From a checkpoint of a small mixture-of-experts model trained on Wikipedia.
Experts: 48 experts in each of 6 layers, 96 SwiGLU neurons an expert, 3 picks a token, a softmax router.
Below are experts of layer 2 (counted from 0) of a mixture-of-experts language model. Rows are named router (the router's row for the expert), down (a neuron's output weights, with its number) and show model dimensions 0-63. Each number is 500 + 40 x the weight over its row's rms, rounded and kept within 0 to 999. Numbers have three digits each.
After each expert's rows: a language model's description of what the expert responds to. This comes from a sample of Wikipedia text that the model never trained on.

# expert 38
router:525453554486482550501437413533536503520578525528514422535512422456451442597459561471523545458447531403557445508494570462513504490507516454486535494536529443436410477521512471494440564503489477
down0:526490517518502518467507562442474505533485469488471514421510564486484521528499453468441467445507480464518450542551442451469596536538511478405523464538523517459538483496511480492547476485472535
down1:408522588531527524464572516474511456468506511568437512534546520455501510503523539502486488472494494528541479585516469487491478513484552517560497470514495484542526531483499474453538490507541458
down2:551489477540493495553478521449563528433503537551554494476492426495568482597526574442435456471508446498470420517566518470512545546561437547471521466486547502460522478469523470478512546519528513
down3:466552509478389474527572556509502513513536568540488502441575537517518514485501439504475480485449544521514523532498443420507497520604577543590530531491482533557496487555453526587561490500493441
down4:483530465492506488478527538446507510503515521446452500469592506495539523504579523470498549493472521518499506415487477531521529502558468552452466522464436578445513486509532524511543538468413438
down5:463471506443510504524516527492508438476516570483503499456431507564520445538617485495456512518550482461456461606472489424547465534549527518510536520474523486496495462517433515472558468498533542
down6:512488485492489504454552538515549488499572519426488483501460454496506634605574484422470601461549429540470542497430534511496459453579503403496486544504475494545538426509508470552490531519507580
down7:522462469522486469508534547561500477490545454546575482493513528495497508559400502512561492531477528437432568498463500427482432566450527540501539551494464537426517485555510479468431431488574430
down8:435413534525589550596461489512546511498512507550434488533557487452524520473556497500519474491482474512531512545493519505513484481504368471463484485468449504462486524521468515487456512522504470
down9:472540547558557467526515565567471506495500411486419552520516493483417561499538444486459486571561473544451483539584491554468535459509442462464530493469464520505487529516544521564517480453509550
down10:526469479512474505541445477423391489477525508514547507534484515578462442420518516502540504577538484558471527476436461548525500520506421512558524517484461511609529505425512479464481560531507432
down11:485503468484529516531492549537537437539513483495455499485497466404540497455513445513452399532514479531512513433532442532484484622514491539496489476430531500492467466425560498461504500561591513
down12:466438546452446503506519479475526456500456490509487508518572523538485451424496504479499462510521498487548483561514480408469534462504510482512523536488494396540463589532508524549506517429453522
down13:459513497548525477528506516531457430545410454439448484531452486423451510526456479513466498525504604484497466488552518526530510448481495496467532425534503521498508431510446494509462529503522493
down14:427509509456505493512470539471436529473463532525458483497439614516451536475495470508414453530499495506557542489482467599528535436543491558497537484472496498485489539554455491471552538454555462
Verb stem middles. Middle stem pieces of Latin-derived verbs and nouns before endings like -ed or -ing, such as inquiry, encircled, assumed, promulgation.

# expert 20
router:541456527488507553511499463552515424551562527516508518504515513447463543538468532589541557412462494497467407490497490465479477533525446552485501453595438463512516468563461500457488543544474563
down0:479487530542497525524533503567500531497487429520521437546489487542515500496516565456494519542520445499539589491504428561452558500446499535570511494480499521553487412432559435446502543430501494
down1:520516511467530449520498515546485553533474596492571457513552532429527479466528493462517493561490539533482546500502445447457501494441524439513513524495528527443540516510515469481469524495564449
down2:513477543495499548469480516517544438498494514556514450530511434516524472497467507483534479496497493539489485484480520506537530469531596526509482497536539488514522514498483440513505467522434482
down3:471535517492495451526482579448445517459510501509423431470512521490549520488542477515394505428537451448504485492488575559630476460484430500422516482546468508481416546514528475478458548478523491
down4:537454446468465426546495493504489562519484472542492555564537485452437557494480478521547581507476473492498502502534485482547544468422582534554525505496469560543476482460465485498495494500535497
down5:530424538603485466513475544500575510536573480524584478531516523531528462473500439494473594572506499488474482516457540518478530493479539514473541474555444512504501496585534537514425501460473503
down6:561495458545555508530593456471517524557502459490534583463535561510522544473552477459436480428478522543528533407507450493525496545531461424495478534515504482442486452518523550435447511508503497
down7:505417509508614537505527424498554499479506563504448488555519505466532500485468478598553518503524457583579469482366531476473535463575466498551545457487559494442458537521476477572455541489502541
down8:509500479493501569559481495442531528453497508562531492484496435536474476530401439491518536524511515540484491441436501468500444502459458510500531490435453488472493512546487494544536486567553467
down9:485511541537469475434540532508482503578474504524526480486499554460543561519487552520452452535457476496478479521561513472504474557483504516482512421578478502612557541501502463506483481489494517
down10:542525548512476413448540524560483488569569460438534480562553549535454474480502462479501495499468488406548464588506497463436493410476548521495458481514551586472426466531532466504513498494498570
down11:528462482526435474528465508481454440496462512510495518522579498441469526484548522460441490435489455567557555445519489485489605505537490471538480550485499566439497515542529644457556455498496527
down12:521488476552512514536523496538526528426464510429476494520408560533431427511495544486493533492558487532556420495440500501450478438554502538480577435501505495521526512588487432473485499529515508
down13:445573541533508521493447540433431547479454507549521542562508521554542519473527492418525474515507461530518482467534558469497498529536496525471525404505541523525478513490465533466473538560493512
down14:459523495502492445521557463488516459479443459528550462515456521499389559498454518581503561467537462529469462496387508561555513592494496471448498528528467520497583434503463504441512518454524585
Table pipes and separators. Pipe cells, commas, colons and dashes separating entries in results tables and lists, plus first names like Steve, Chris.

# expert 12
router:509478575510563519564453447538522513500542552509504508535508467469458500513433557454516555497455609487514451512486595493491464514487495514459534488481424499489472496538412468500458538542497533
down0:532523503442528469499474493546457505512516437534554521529473553564554494457505517528556505472548492464554518535473505488529536502476509451559501462516448509493424479438522504589517450553501583
down1:607437522472493438558456497512544492502586478487517530472492501534508398536458424554532505532541563490491518447478581444453455550474529509433489496419474505543530468503482471493544498547520453
down2:496509530505544559432539511537526429472528523472530558487502497493504562560459522497554554482541536537479456537497558501500502508458447425470505448518483552479557555503560533455475550582495495
down3:536491494451434509577495535531480487532527534501505516570529483511435605489528536507540526527547455533423472438489465509443423493501506482492581484496445527487516511576500469437470519516470557
down4:560520472517530493433481550493549484478542499585512483428524493492531484489505557472498537517568641489449487513481543503524481485426588497602484474420512468493471415502536399459525463480581521
down5:602498501581529499445562474519448532535509499510560535511431489525572492455564459476466469439479461517514506404482479511438467496521473529506529415460508493498500495437502491487559390544488480
down6:498487499465446631513533427515442583437538499582513491467443528524484590466461602462529522493531468505610482510500466508497544481556547421524566492482489508455444475493514474541511492527466549
down7:459496480387512506483521516468457485545519425548566510534538524498543464548545530522494458494572509516513507498456504493510523516530592541526519496522512555601481531508462506456499497507482537
down8:422454475521482515551517445532500479507588511503565436474527604450527512438536551524530465482467482524509434538510482468529422441492512475504500487430556539528485525433488533493545460521474552
down9:500425447450436488428540552466443469477473503555532477479625414497472552549513454494499463451478474518479478450522523443514495478536536509501512445512486481429549483361489535516514535548504541
down10:470536467517576498561522544470581541475483566532464510495537493452482391483469500524529460490499559467498496535461574536475550449476381543517484522476510517641475489489487496538484510502501514
down11:479501441515481451458555438522526446518440495551461475544517497457477508518503488552487500507513488555472497509517642484511487496465494504457527537517548568544546459511559450453536499556464491
down12:553486481464473504539472486477519535481529477533477537465507500445541450563538570500470608534467520503513503480521545531453467471504503514472519493494389523561441463468566502448519530488568540
down13:466467551480557501481605549477555535537436404515506509515471485431420562475496544502514507513479503453471526472572514483559511536483444459494437512540435476439498502475548445489555404447461523
down14:510537528502490549521537419443561500473522465502472526481470448500400564534546450534539527488491453448485514488512522456469583473514538448411468475500488450468452458510480557583508509552507427
Word-final suffix pieces. Closing fragments ending foreign or technical words and names, such as -it, -ic, -ia, -er, -on in Robeson, graphic, isometric.

# expert 2
router:552437515443497553515491446544550471524627546500515506576494443552518450536506476566488567447467572456484495502462500464529495534497515456554512500480478430489520559560431485473510520575488544
down0:477409448559538522498517469494503478492513543527478530531484524461542548458429508485590498514433500580458498470506572452516509528443510482407496490529482510435457562531532470486497556509516511
down1:414530462467489488482411609472500427491503527449545539485500530396448472510504496557488456487468517503564524478505476469526480527518528515471519555519499512466461489466542522503496460497493456
down2:495476501464466513545535558487466415501518529408473481486505456491434503527481425489501486463496566459481409485432530481515459456436543480531429456520526511496466536454605490527539465552531525
down3:439497491432477461511462503500543522495572492496488509501505582535479426571517561561515483436491477523459471478433452539550511524470553492513487508472479441561432578509480462509480547512493484
down4:493553515478500485438560525465492509520450509472447566396448489507588508467438512485498462573561470532540496508465478477468566484475470585589455517454438459509482420385491511429462472510501520
down5:467435453413439434506549570444479473593556514586479524513518460407490516477534518560486491497419520457513501518481460509452458513454507516449471539486450504476514440557482515524505464500510456
down6:551495485506503563502534501521568438478491551430468473460473538417437526465494484468499538537490478549560492554567453454480588510495500374461492498510442508484508416564496566579464470492495521
down7:502526502504605467568447471456466560493542514511527542469449500449511517473466610485458484474399464511522533546506450475496468464500489459614467501499539471474464417454484578543523509538489485
down8:452518553484525472564464571415470515543534493488464432538460523516497491468504503534423497497494535536518518505480449486485492587552517490429551423445498512489435525501490505509486501518440527
down9:467536462507562393521460442496507488464541553478538530559515466483455486497502433454554507471521453453484478452524562473454510491430558481502515504528467513466521537456525472531527519473478513
down10:539503498462584459549460477511436498509457543514520535531550471591519489600513480488511474554464559522537508534463443451533462549458374449556543523502511519515514515501531466520509483574502536
down11:476574497518442543501462474508504572481510552477498503457513454488474486576506524500515555496491486427564516472569551446540495523611458577508433503543477459484535511468564503514495539476550534
down12:471457534525440484492511527508486503541414486432461460542542512507500499522552509510498463413466515461463541484480551455494512566496459538455517469483537505474452496550506547521480460546543546
down13:568524444448554481553436501503538568472491504459548572490470546498477493549510585514518532561444496436602488469489496524499488507516479541555447501535381489527497448541510487549537498520465520
down14:490453546534492555562432521480500467517503528516454599460435498416474479510499480520522498498442534492529488510513501532497425524477498490498549488529517481537530422449499501498471552434507483
Vowel pieces, Romance particles. Single vowel or short word pieces inside words, especially e and a, plus Romance particles like de, La, des, as in Dee, née, archdiocese.

# expert 11
router:543461531492522519586492499509506437530610478565527484571522480443485484500508538542547532442518515449498508479475568490475531514535455526439473581539502479457475514496418495476452619529476539
down0:585492488571539491474477481561556501497439466466475420487494505554493553421500475478522529515524512505442504523473539506487507493496529491537459481451509497497572534506514570486569469489446476
down1:468520490528516456530611513545478535475478467513489571526480495471525479475444513454486544477562478554507523436550516495550472519532526457509545503515476500578585496533479429548569491489548510
down2:502569479457531471599444492560568485516459536472529511492530468481491457505542415505557517496486431444528473531541500380489551555491438459506461531474479484416459523478505524551447483482489481
down3:560468517444556504469491540523457515496463551550479539586541496569422500507462476504520523505491520490554480507468497509510578515507467447467480504441538596460584498492526432503498527507472469
down4:520463523522467513495487524431394446530494482505512486483517499484426520423550456490478513525467495537543565520471412479527465452475403510595513521543485493461488506428543492494521485431524515
down5:514455529535529493467521477516497536623568469488547456562587457481502528518506444505502568526442576498510486514551515554527497511513482455585460431457406531574482444534430476506493446495481514
down6:591480456526599502494556456459511531498518553527483485570517474527499547461470540568489503598432508465490426593439556469494371461434533501454482500524489520415555476529531506452495472539460513
down7:552449505562466536450482488519504520549516499562509526505578484555545462474486581511522538460505469431438506541553532440548538590505508502505478535533440515558482492479525511532549484478516469
down8:460479464508443492494499432466580436447480484481483475465548504463460452516488457442506543499515496414475519490468559427501517492516455469547519507510546423559498517464538527512573494456525516
down9:435546530506537496467514448511416526508494483511537563545486521494485466471483534546523416469552519556480446486461506557432395504433554480549527485463534444589517497502521520483462499527430530
down10:485513527563487505535515465374536538525504524484502576477508449530521495534537490546515510438509551512444473464414455478540476544505464501508500491506491580481494444507481537428507446463489545
down11:505511483471565536513503464447445551505503479492520543474461557504517484485487521454507399493491488506434476473490570532486490434471514547410496479458452563513523457486443471569524502519527471
down12:503531527556516478578460403497501466504557555458509536543439548465531480503463494483442456452402526463505521461544484566482488492408434443496517514497552564458468487519498422534431548500464484
down13:528497492550430471487505444516455578548476497501484444503477485447484561546521529493457631457517540522531489522514534482500616470561515490478442521531446481444473496555532463485548566499575471
down14:493479463451553486528462507477475518502536590503471477579456532536476463509501513572476505520496523518484512527451467413499460476545441473447447468493474507624550512550519593510512431512504471
Verb endings and forms. Past-tense and participle endings and verb pieces in narrative prose, often after "to" or "was", such as ble-ed, plead-ed, l-ived.

# expert 26
router:548508536445499512590476489521509423535563531590562453511547520431477461586481509529535582512480524516489511444472481469533463495508500477475521510510496486491405423532496472467484593520488537
down0:500496524555460465512494478444521523508481472569504498464515490555476397494525486441456547532564446493495512486529466476541519505530583488551523544508477462612499525462531495500557474480538487
down1:473491573486473492515536497553561479558472492569504507517553476528481533495537513575533510471414535470460504587500562471552490489452530553467517454511562477390488477492506525539417509535489517
down2:510540563471570499446534496540541500547503541508519450473525510513539486522501490572499467487504491489532549466449458551530434540495487505435454533512498452490527443431515467425500450530466475
down3:426522497508457512443594549454480471477483440461506519464522580544471504492543571512523429440560439538537596482547544495511538458557566445528471531513489486528510487451521499502588510449511508
down4:560507566504510478478549527487440558488447562483553440500527518507525527515482542552522497544479419526494452520462482437514392497433569568484537478523501519576518441540494505491467537562481542
down5:490537523472555510523579519511488538458503465492519449522484489542534505444538520578510461466459560499502469570499549458454534530529478532532515481516501527520501504498512476516505505510492533
down6:526455489457513496549515429422554502459618589490496491553482511498467514547513463598496547455448506544530468550521477573508506515483469523463439505480441527457454470459541502498440492547526494
down7:478417575462480461459471549536588532494494601503443477564485436508508522538498417494501529408482508501500506549499488517431562542524434515518572524419524563485503463461530513495504527553536475
down8:501478453506465548531509607499476432525472521452556482498540493418472529500520457507454449435533556470534500516485543549487507479568492565499536522484523415481484546505483526489550551454468509
down9:480496506479539540577502502535470472498524527514496503476550488521496597485480570466493527534488493453480491520457503593568459530542499508538470517528442528492549547577415486502495529425474501
down10:449567490524553493523547410548437492523480460490562515492483488486471482493553520514483467560546465464542526381538440532411544551524444456524488434461500510527534500468566459532550489447575517
down11:505498527496460516497521540491393509493465523500532465438521529554501539518499442449433455540503479487578543484572503526512509502546456429505484530453480521510430468482471489492535508498464480
down12:505473483566427514476464395504476457478483483523483478479544523498529476463547440473470525440484451515504527480546535514432501480499491500465439447521483474508565531480495493535540536493460549
down13:521501528502560534517505498459492490523523474461500528421540503474542582443513519549529421506508536471499499516476455548522469558501479501502524512489586454459507478536458617476517488517497535
down14:532415486539436556494533496545496581422474454374492472495524514527495480506518529479464416562481458430512544497576509551597519489533418495499480527536509496491492420482517526520486498482470388
Prepositions after nouns. Prepositions following a noun or verb and leading into a noun phrase, chiefly of, plus to, in, by, with, for, from.

# expert 25
router:565402559481577516458439486509587441498591534514523524532485473459420501506483560480545535510490516529508466525424539473487484445509510523477536530520526506433418478494424501484460500580422492
down0:488534532447527513562522455472581503524521511498569528489497460561462461501501525390486561505449472527427510561489466570469552491466468486469518563454416476500493471524516508575501514469531474
down1:502476517465453496565476443493473523450395535400532476480568450507548511463533476500487515539574478520455492493507421484525481580470482534505424491486458487490484516423458481450571488514470506
down2:435476488504419519469469498545502501541585485465569471466552521539431530495541501471490505554481480505549546535487473527504492540503501464541542541490532544552529482447472518427505427527485463
down3:507469498539469489566453493429471556480489465506525530502452477485480496557509549511517612496477515456501602532465479557441509518443506517471588547504560536478420441539491485450467535499458422
down4:528494566459474456466504474523531410506495593458558473449495542494487522480464472560558470521443483552486571593441459435451495544438450498519495456522514523597504472504525505529448476520540457
down5:526462511516482493565554495540511514458554519529507494521529472497476434534501499475522561548551468439476494465464554549516520469530575427514557495512464517469476498526498521499467592494548424
down6:501590501502527486485479509488472495484535511507443452491517535493477593559524422430421551527556455509488476480501445541541483495477491516491459474509596530510532510532475486479515573521549530
down7:500520535499504573498486503490520490516470429473537523523511495531426503505448507490474496457554525443510492531480404527503511511443458496576456511531574468542483503491556519547544475571476447
down8:517484484479518483561521442464421527488473543495449468414489522541572494460499506524544512505521543516485448426473488456517400496519476534554451492491542480557489460424557463528483517507558526
down9:559485462474538519453467465486483565475485440492528516570462499482512517516545442476397519442496536458459488503466495488472465460521496556517489486568550554576440471520480559588526527498492566
down10:479491514494452575402497479458509524464561503447526530445482574505474481482509510501517521545452474614546485482445522462484482523498544575483530444477514515543558522491460511526534414535478425
down11:479505487586505640525463459451468486504546502521475541529538532561470477510511485513467474480476495518435531436518487490559533453496534485450480483504492513473583511555495500563522482512544495
down12:474472521443467497536536464544524540566479497518467465502456527483535499508482542434538586606509510503476466507498531495519502453528509538458536572388483517543483487440466589562524516455542472
down13:501503439421504464455536448519502443550494527537514475497573498496499490539440580559468523504510538493464509489551572509498587483501526505520560549508412415518536415512497490467452494570466513
down14:447435484489498489421519592419444444528525556554624506527427491507488527465501554462485503563467567498538452545506448519478516470493524495525494575435515501493468510520448574553487504465532410
Noun suffixes. Final suffix pieces forming abstract nouns, such as -ation, -ure, -ment, -ence, -ity: clos-ure, deploy-ment, herit-age, plus nouns like life, years.

# expert 42
router:551432481446512508535488531525474485508587530543489522525552447515523501484478529497486514490452517469482489460453494434515455445481502524550534515562487533451464463557529459545507549504434476
down0:468457460492476527456482604445450446522541517530488446461480457525539522462469483497531525518468519507484529496509476496451478514534494433493481449538508489473540497508465533495541518480538484
down1:604464459522535508567508458514481476486461462497551537544483541546499465472430543482460573568522436463489563550477497519476486519496573535459469532498459510475529440573480518522551462429498430
down2:511524453503539559502516523513492530522569508454506488522491479493519522472533500438436530582478466537502519531496495518558535507499427431535473476449513516530638508523578437523466464393382462
down3:533499509530502478474558485472500555541463435430477502426513473472495502513537472434539534570484477469493525524473525508501502464499540532540497562469532544495506562473454491481509408457503487
down4:413465523508564465611530429551493544492505584483424439476477474528511528520395467534528566503548549512487449547506520454455490478468467417493477457511535529494438504510466534565469513530546525
down5:442488486569428468495546477503533482542433547618562531500511434541406420516470515569509479430553476502504427411517492517410469523489553564491478451542517498461459533487493448451484480555491486
down6:486545500539535473468415464586544568483488510554499440540468559523505546508511471506560469476545523460511478484553551433496440493511531506449468460477545534554423530528491509500525481502466470
down7:456505537597410496490454554453531523522542448475469537576532455495454476429532529492466507489547444541457448475453462477467504479514460514447532545500418454529483490581520531523512553449476441
down8:421404481536541522568468483464484437485486545505492486423498488475510538458514469496417595508476506522496483502512489485441585435552494535532523538508472546505439509521455536428593502479612507
down9:504520479487542511563547447432541474468493547497514595497545521551484525411554557520523463450452524551462549468540449484495498427494619451440518472492464520575576511528520449549492498507487459
down10:449451471478481529527557525520530561478534466560461478528475420502484569417506517484437501463507503517485521527457503500539508486480500471518475490522561473442490541503483500546494538541573471
down11:478507480499473417473510430546482447490526521443527479521570405503456532482471562476518513492492500559488436534586508510532479509505463469557522508482518521489543500523545516506482556463525476
down12:456508444526492537498479546517493482615479527465520462532605492443469521501538545459507598510450443544503500547469541459496552532505443496469582526474464499527548498467497440511481533434492472
down13:515469515509535534510498432493517513530561528461484487401453521492495515513481557502550469503462566492483538481502481473579473501453531522526491494450516527563483439488522446381547570577464547
down14:529493534398464543498550501525527463451470500493464540540416470425454474463471545506456500559503449537413520484515528524517493415451518481512482499511495562523480524471517491581443485476509545
Hyphenated compound pieces. Second part of hyphenated compounds, especially -f in science-fiction, self-fashioning, stir-fry, plus word-start pieces like h in hockey and f.

# expert 16
router:536456510442479545519545461561470501474559580478503419505547456536476494496465523549503519470462478472530480477477477452566507504529481528517532468506536436497435489544500475543465514568481518
down0:495528494414530467556525472501482441549443507501575455470472499449463464533470506596498467424546491434514541397465469528422537589536514598501476529546533506568523526472556508439489479470597530
down1:449520538524493491464515460528474516465540457460498438536524461443524538471467529515531472447438513471466539541513477463514467512487517511469529542515550525515488502506468476490519492456486491
down2:546540463467491531459453500515482449498465529501496476541480451540530530413514547528462548464563509472513477506512568458532481490467563568486498461530515526472549568492497546508476512530522499
down3:512510433479498522532434541469555492485472535509516554558547474459500524523479493526412487487526458528463470571399439517481485548420519458550542529456519479425474465494549496453481494558533455
down4:559505556447544468497466468519509455543496439487439449497514484482527515475523477478471532572451575476472523543500446510503512497413430525460567518474494536531490435475501484441488490453521464
down5:566485520511463506450510473518428486465566552543452531503582480498541412502399555526454389564531468545437513560530522513464456536562467475531508559497540514541536453508492395504554482539532440
down6:469513440404537555546503505557490494421534445473502450545487446525508470470508507427538464464509505511546483455514518479471525558490541559472539478509467501505573511476513457457530477484541447
down7:441509476576477560452483411509524562515547516523525545563465460427480508456435583513540502442528486512467532535504468462544526489539581504506484500566482507548500459458520532431621531457463519
down8:490469531558447536555567498482513519567510451533536516564493572498492509480499466491464463478566591478474524532530560455554501559522543454496516502426455483482540532463464545555413456477500498
down9:575547471553556541541511503473480480490459496530521531419452525504533583485439515502530545572497435524518520490555448479507560509533525522510512477491506433478459516485510491536568516452521539
down10:415564465427404403490495437448564468487462508467455501472546552498502519444544544511453523521520519427524465513534499486530493519584487573516449489528452497527424492573498545546511495422500480
down11:474526522427495462496471506494448518500536460509536499523523510467488431466502513543477533502494486490517515534446469498481513570585477454492532486372525552479518526542443455527482500528405497
down12:539497512517501429422484472445497497458508444514401503511460497491496562535524478475512508509536489505513484458469427477480465526459498515503469466480476479472467475403495552450457462530475514
down13:487468561451481507411512544567494444531492508530550505457486529473568506443408533578492435548496510467533491532516513492553490462444486505505491444470543471508511495411497506468450459462526538
down14:452475519544513476462473460499449510426484494510484554424463555429485477453408460472534434500568423457551520475459495542516521574537606487479587607457509514533562442472525583480546486569582512
And plus a-pieces. The word and, and pieces like a, hem, us inside words, as in Para, mathematics, circuits, area, population.

# expert 23
router:553451513422492510470509469552509463510501520541473479470539515490483499534459542550503546433401511510476493541481547487459484506531468531463531506524489482475502512560491495525486500544507551
down0:499484407528461501495441506436482518470549452532568422551523524477448489489425501536463575488492495488572521493496439533437487505496487544496525494459566479467515469451599487463456509523528484
down1:448513496530576539460538479456462526516543555544495550451547532487404425501528540554509513536513463559484558491526428565486492496538538504488497491483490531519529488454496511551550510448535480
down2:441520494498558569521486510485461468439549480464515438525496486471493538566481496496456493584522555460502532420549480462457542556470586575473485485511474567592526522558489478475405536496522492
down3:534469518583494486462567509509454471419502485492533434539393502517522479561557433458480446526482560508475428503495464445512449557483551513491487487507504532461479513557427456500501461476497481
down4:484581510530540503455495511459515460481525488429429559527487509544557478482524556514485563486500423570454439516493461538569499514529545487498520513449427504431521539514519489486547589507531563
down5:487477472544495495489514441543532490459441458532557449518523468534548568492534463405453461472556512418505555502546491482563450489403526508548565446523465555499465514495522499466558530488515482
down6:456510479518526497485500463528526481464479469551517538517472549446537524439484485442483513463478522559432461523577510476524519568495469460540458482557396445547487514597566489512529499556504495
down7:497447472464509573522546574428492536510518503473542549434455525543437537472493497481523549435521514504506546525520445525493419600544458516549548496477517496546502495489500533466515505444452457
down8:452505496499484528397417489537463526523454519532503407480572545414554494542423394526487511473433525467459438456511545519489411480499465546559468508512497497440471503512424472550489559499471510
down9:534484473495499500519524467458475446498567493520450438533539553473516492492517518508524550588509492480508538459522433420462508453516497456506492513430502476501544524481474526452522460487491503
down10:517453460507523522423468541469503479541553549469466484424602481515517538519506521430531546517533549562496529500440459598439498513500499526537484556484531470569492522502534521497437624515578445
down11:508471536522528528512568486498468526484564515476499525516422483438404527557409581520495483493501526461545430443556445519491503555527505533494446453546502499473488493437455474554481565492456575
down12:563493463523488520518579521525477470552459560546389482554470548461564540494457456522505501584500450542415526503557538478528487482541551486503515491434444508504461484546528569539437499519493567
down13:480425542551513527507516491468514485542487544464504430505475493555505506490447542489571431507394577477519429529454457572497484480491542534489484520516487466445457540550452498481505527548533462
down14:549436491496536511481489479463558513482515432471507495514491519506476480494477446545443536497495518511465506487475481539520520433480476491477498481489457528606488493467485485472519404531532568
Names and "the". " the" after prepositions, plus pieces of personal names and places, often after Le or Mar, such as Lou-v-re, Le-v-ski, Robert, Angeles.

# expert 34
router:497477503465527468498513402562547469510510524511520483554529516473546436477478543519533488400459584525485468481437471505485518435519436470469546532601463452502501489556438457460498488506488584
down0:527636510516509435450494527536498499497543467497470419492470540525574489530515579447569531492503375489575545435477517527464520470479515526505567598514496507426499487534499533443507490534481515
down1:496560410471484414548522508484563519469451483503568455548490485458512524489545478482553526450441527513487477473465502520440507501541490519441437484502543488480500467494603518551511458508487464
down2:529460509456510491513468423578404483527500597575455500488468525526472533513460491504427511559514504530533512492482556537449433454465449499518502504524522521502560452564522515531477583528494485
down3:507506478506510559496495559523522598538570510526453522553426575493433515504481518471533514619516510507380545514572604537448516513422496474462518559564458480521511500501491538501480555471466537
down4:548510483589505497431439568522471468448522544535471535472443526532461488472472469464458440544494496541552507471606440394434532493470461540481496486480503570576544442420430498478440489522494491
down5:473485466518488507525501436547515492502500448536469510505455484507487482521465529556473486479515560511552575471391525524575446505500513441435584533522548515491529473493511464415496398524496496
down6:534529441528424499501529504527495534538489532580500455597480478503564564480457510480493476462478510546496506495445446527552487505464422419507571465550535499467573496516451472452557520528442532
down7:509482476559532542550515469427474536457518569443476475526479543537480446496530538587493483554520495577506510462496500472446507453512496442589459512393503477573550504452455451522523488410494500
down8:464484471497493574487429545483485529505428481585517518458512499458455472503519537540511452462499453504566488499603465482475517538437534441590485536508521470548599586402511541531483490491541482
down9:486549469503504532482492524461525602503546530523512492475555617495505436502544469475487446501498465541562550508521476472529554528479523415539502534472496500577524530512493509562528413458418518
down10:464504504530426514556489489546498447460455415583523497424510503474519523423460530499502459510537492417393410500570509464537456506537534450546515449497494517492534574377501483495459499503522453
down11:488541518504467547586504517464520552409454586445503542473472535497510548476557481531530512479538499482514462508553494426424509521514552508379520535539499470538525541519485546506508496515549429
down12:621479533493470460470471537472481544484548524470496484503570465541526492476500515541460506495450505543496464506477458448445503508487452436493506497543513500526505501500493554493569517597481421
down13:489497511573478475458533597523486551526411463589491473479497455540544466508477507484542523448484511569512510517510433477553489546544543441531477482491507439485467510507457484554505517545536555
down14:536492542468550477487479557477458498500468481515497460535521465450553582427436524503509554429471550516456547555560442493527519498494493527540554444482489477462534573530548459534458513512436539
Plural and s endings. Word-final s pieces, mostly plural endings such as s, es, ers, ings, ions, plus as in Christmas and digits inside years like 1972.

# expert 40
router:583429575468507476552443496556541495489498604527548532586554507530498460494435549537527471520486527464516501537489559497512499484528548568501555466554485546494500419547502458493420515506487487
down0:447514462465502456466500448466498528492553469501498578456530516456486494493504384426502503521529505505428511531535540515549519492512472518473495461485496484512487582426477488477475444475504539
down1:467473472493502486501537539504521485495520527511436539519530520575516483515523484520491530474520566561475478510513541499491522454528537474429592523499568482539509490483523517456497507531460462
down2:481506488499564551508472441513493495526461523484423527504463450502555530488516491527492437512519536530596525480492462484519557458438595563462543472555550518541517539466469567488530564467523526
down3:539501473558516557467444588507474558501526513529526530532529590537435466503548501513481440555537534448475502451507478408533516544466477488576535528562557494498519484511440522410502486491472451
down4:531488489513529515496501522531523572443477566486377501514498540483402489499552531448485496488560455564510517484476505518450519490444509464516507469473497518530476527478507505443498525464426545
down5:513504435441528524561521436528508433474508559502464568480529465521511494550449446549539504439483479550460518461480480539510417498525570573495505553554519580521438449468473493554511530494488425
down6:543522472502507391454446515504513431506501508459505521396598469502534506455543519510480477492515559522480450489518517512492572541470476491390481504461537481534485496508498516531535473521525497
down7:448582509493498564551552518502494514492516468519468503434450576499560529468422534460553486450469487533504482507546530443543464464482486516516509441482503539496494529486450477558455423487469547
down8:523489403500506503448569468548454523523524460469513515440575502451491551500451518511521505526482490531495478486456579504436455500465565511513572496497434480527512509497509500576508515520494521
down9:438476504496515444482549518522488563506457497508497493474555475432525561548504474542474546524485479515510522522507480520513484542534517487473494460642559527447526445543507508529506514532461516
down10:479515475527490503467420549537514547531501463546559439482569455469510476500447436551469540461491546478516501463431534551572559473489489553546511558485570507481546485530524481539546526529498506
down11:517504516550554552518495537523498536492544506492442516543473510489478483500475495391453573483472504498471525469459504477502456510440508486435472482503462506441553486516582554486511478461479487
down12:479573475515513473502462523469523550448463469529465511567434546440489510500405501499447545472508464587513509512479477449536477494548523482421507489525487582488484562575561590434519519487471466
down13:537438536432482506579496486501486582444487472535484498594465486524546542503557475546494534516529473483540510504499511521495481485548518515492542521506511517509512513603585497530516401504544490
down14:491479497523521484524487470480494581520541572500511355465519517491480567494425528574522515468532570477417518518453485493509477490593501500488513479489483463463561435516518452504412468474516448
Consonant-start word pieces. Mid-word consonant pieces, especially f after a compound's first part, as in Goodfellow, Newfoundland, Perfect, fisherfolk.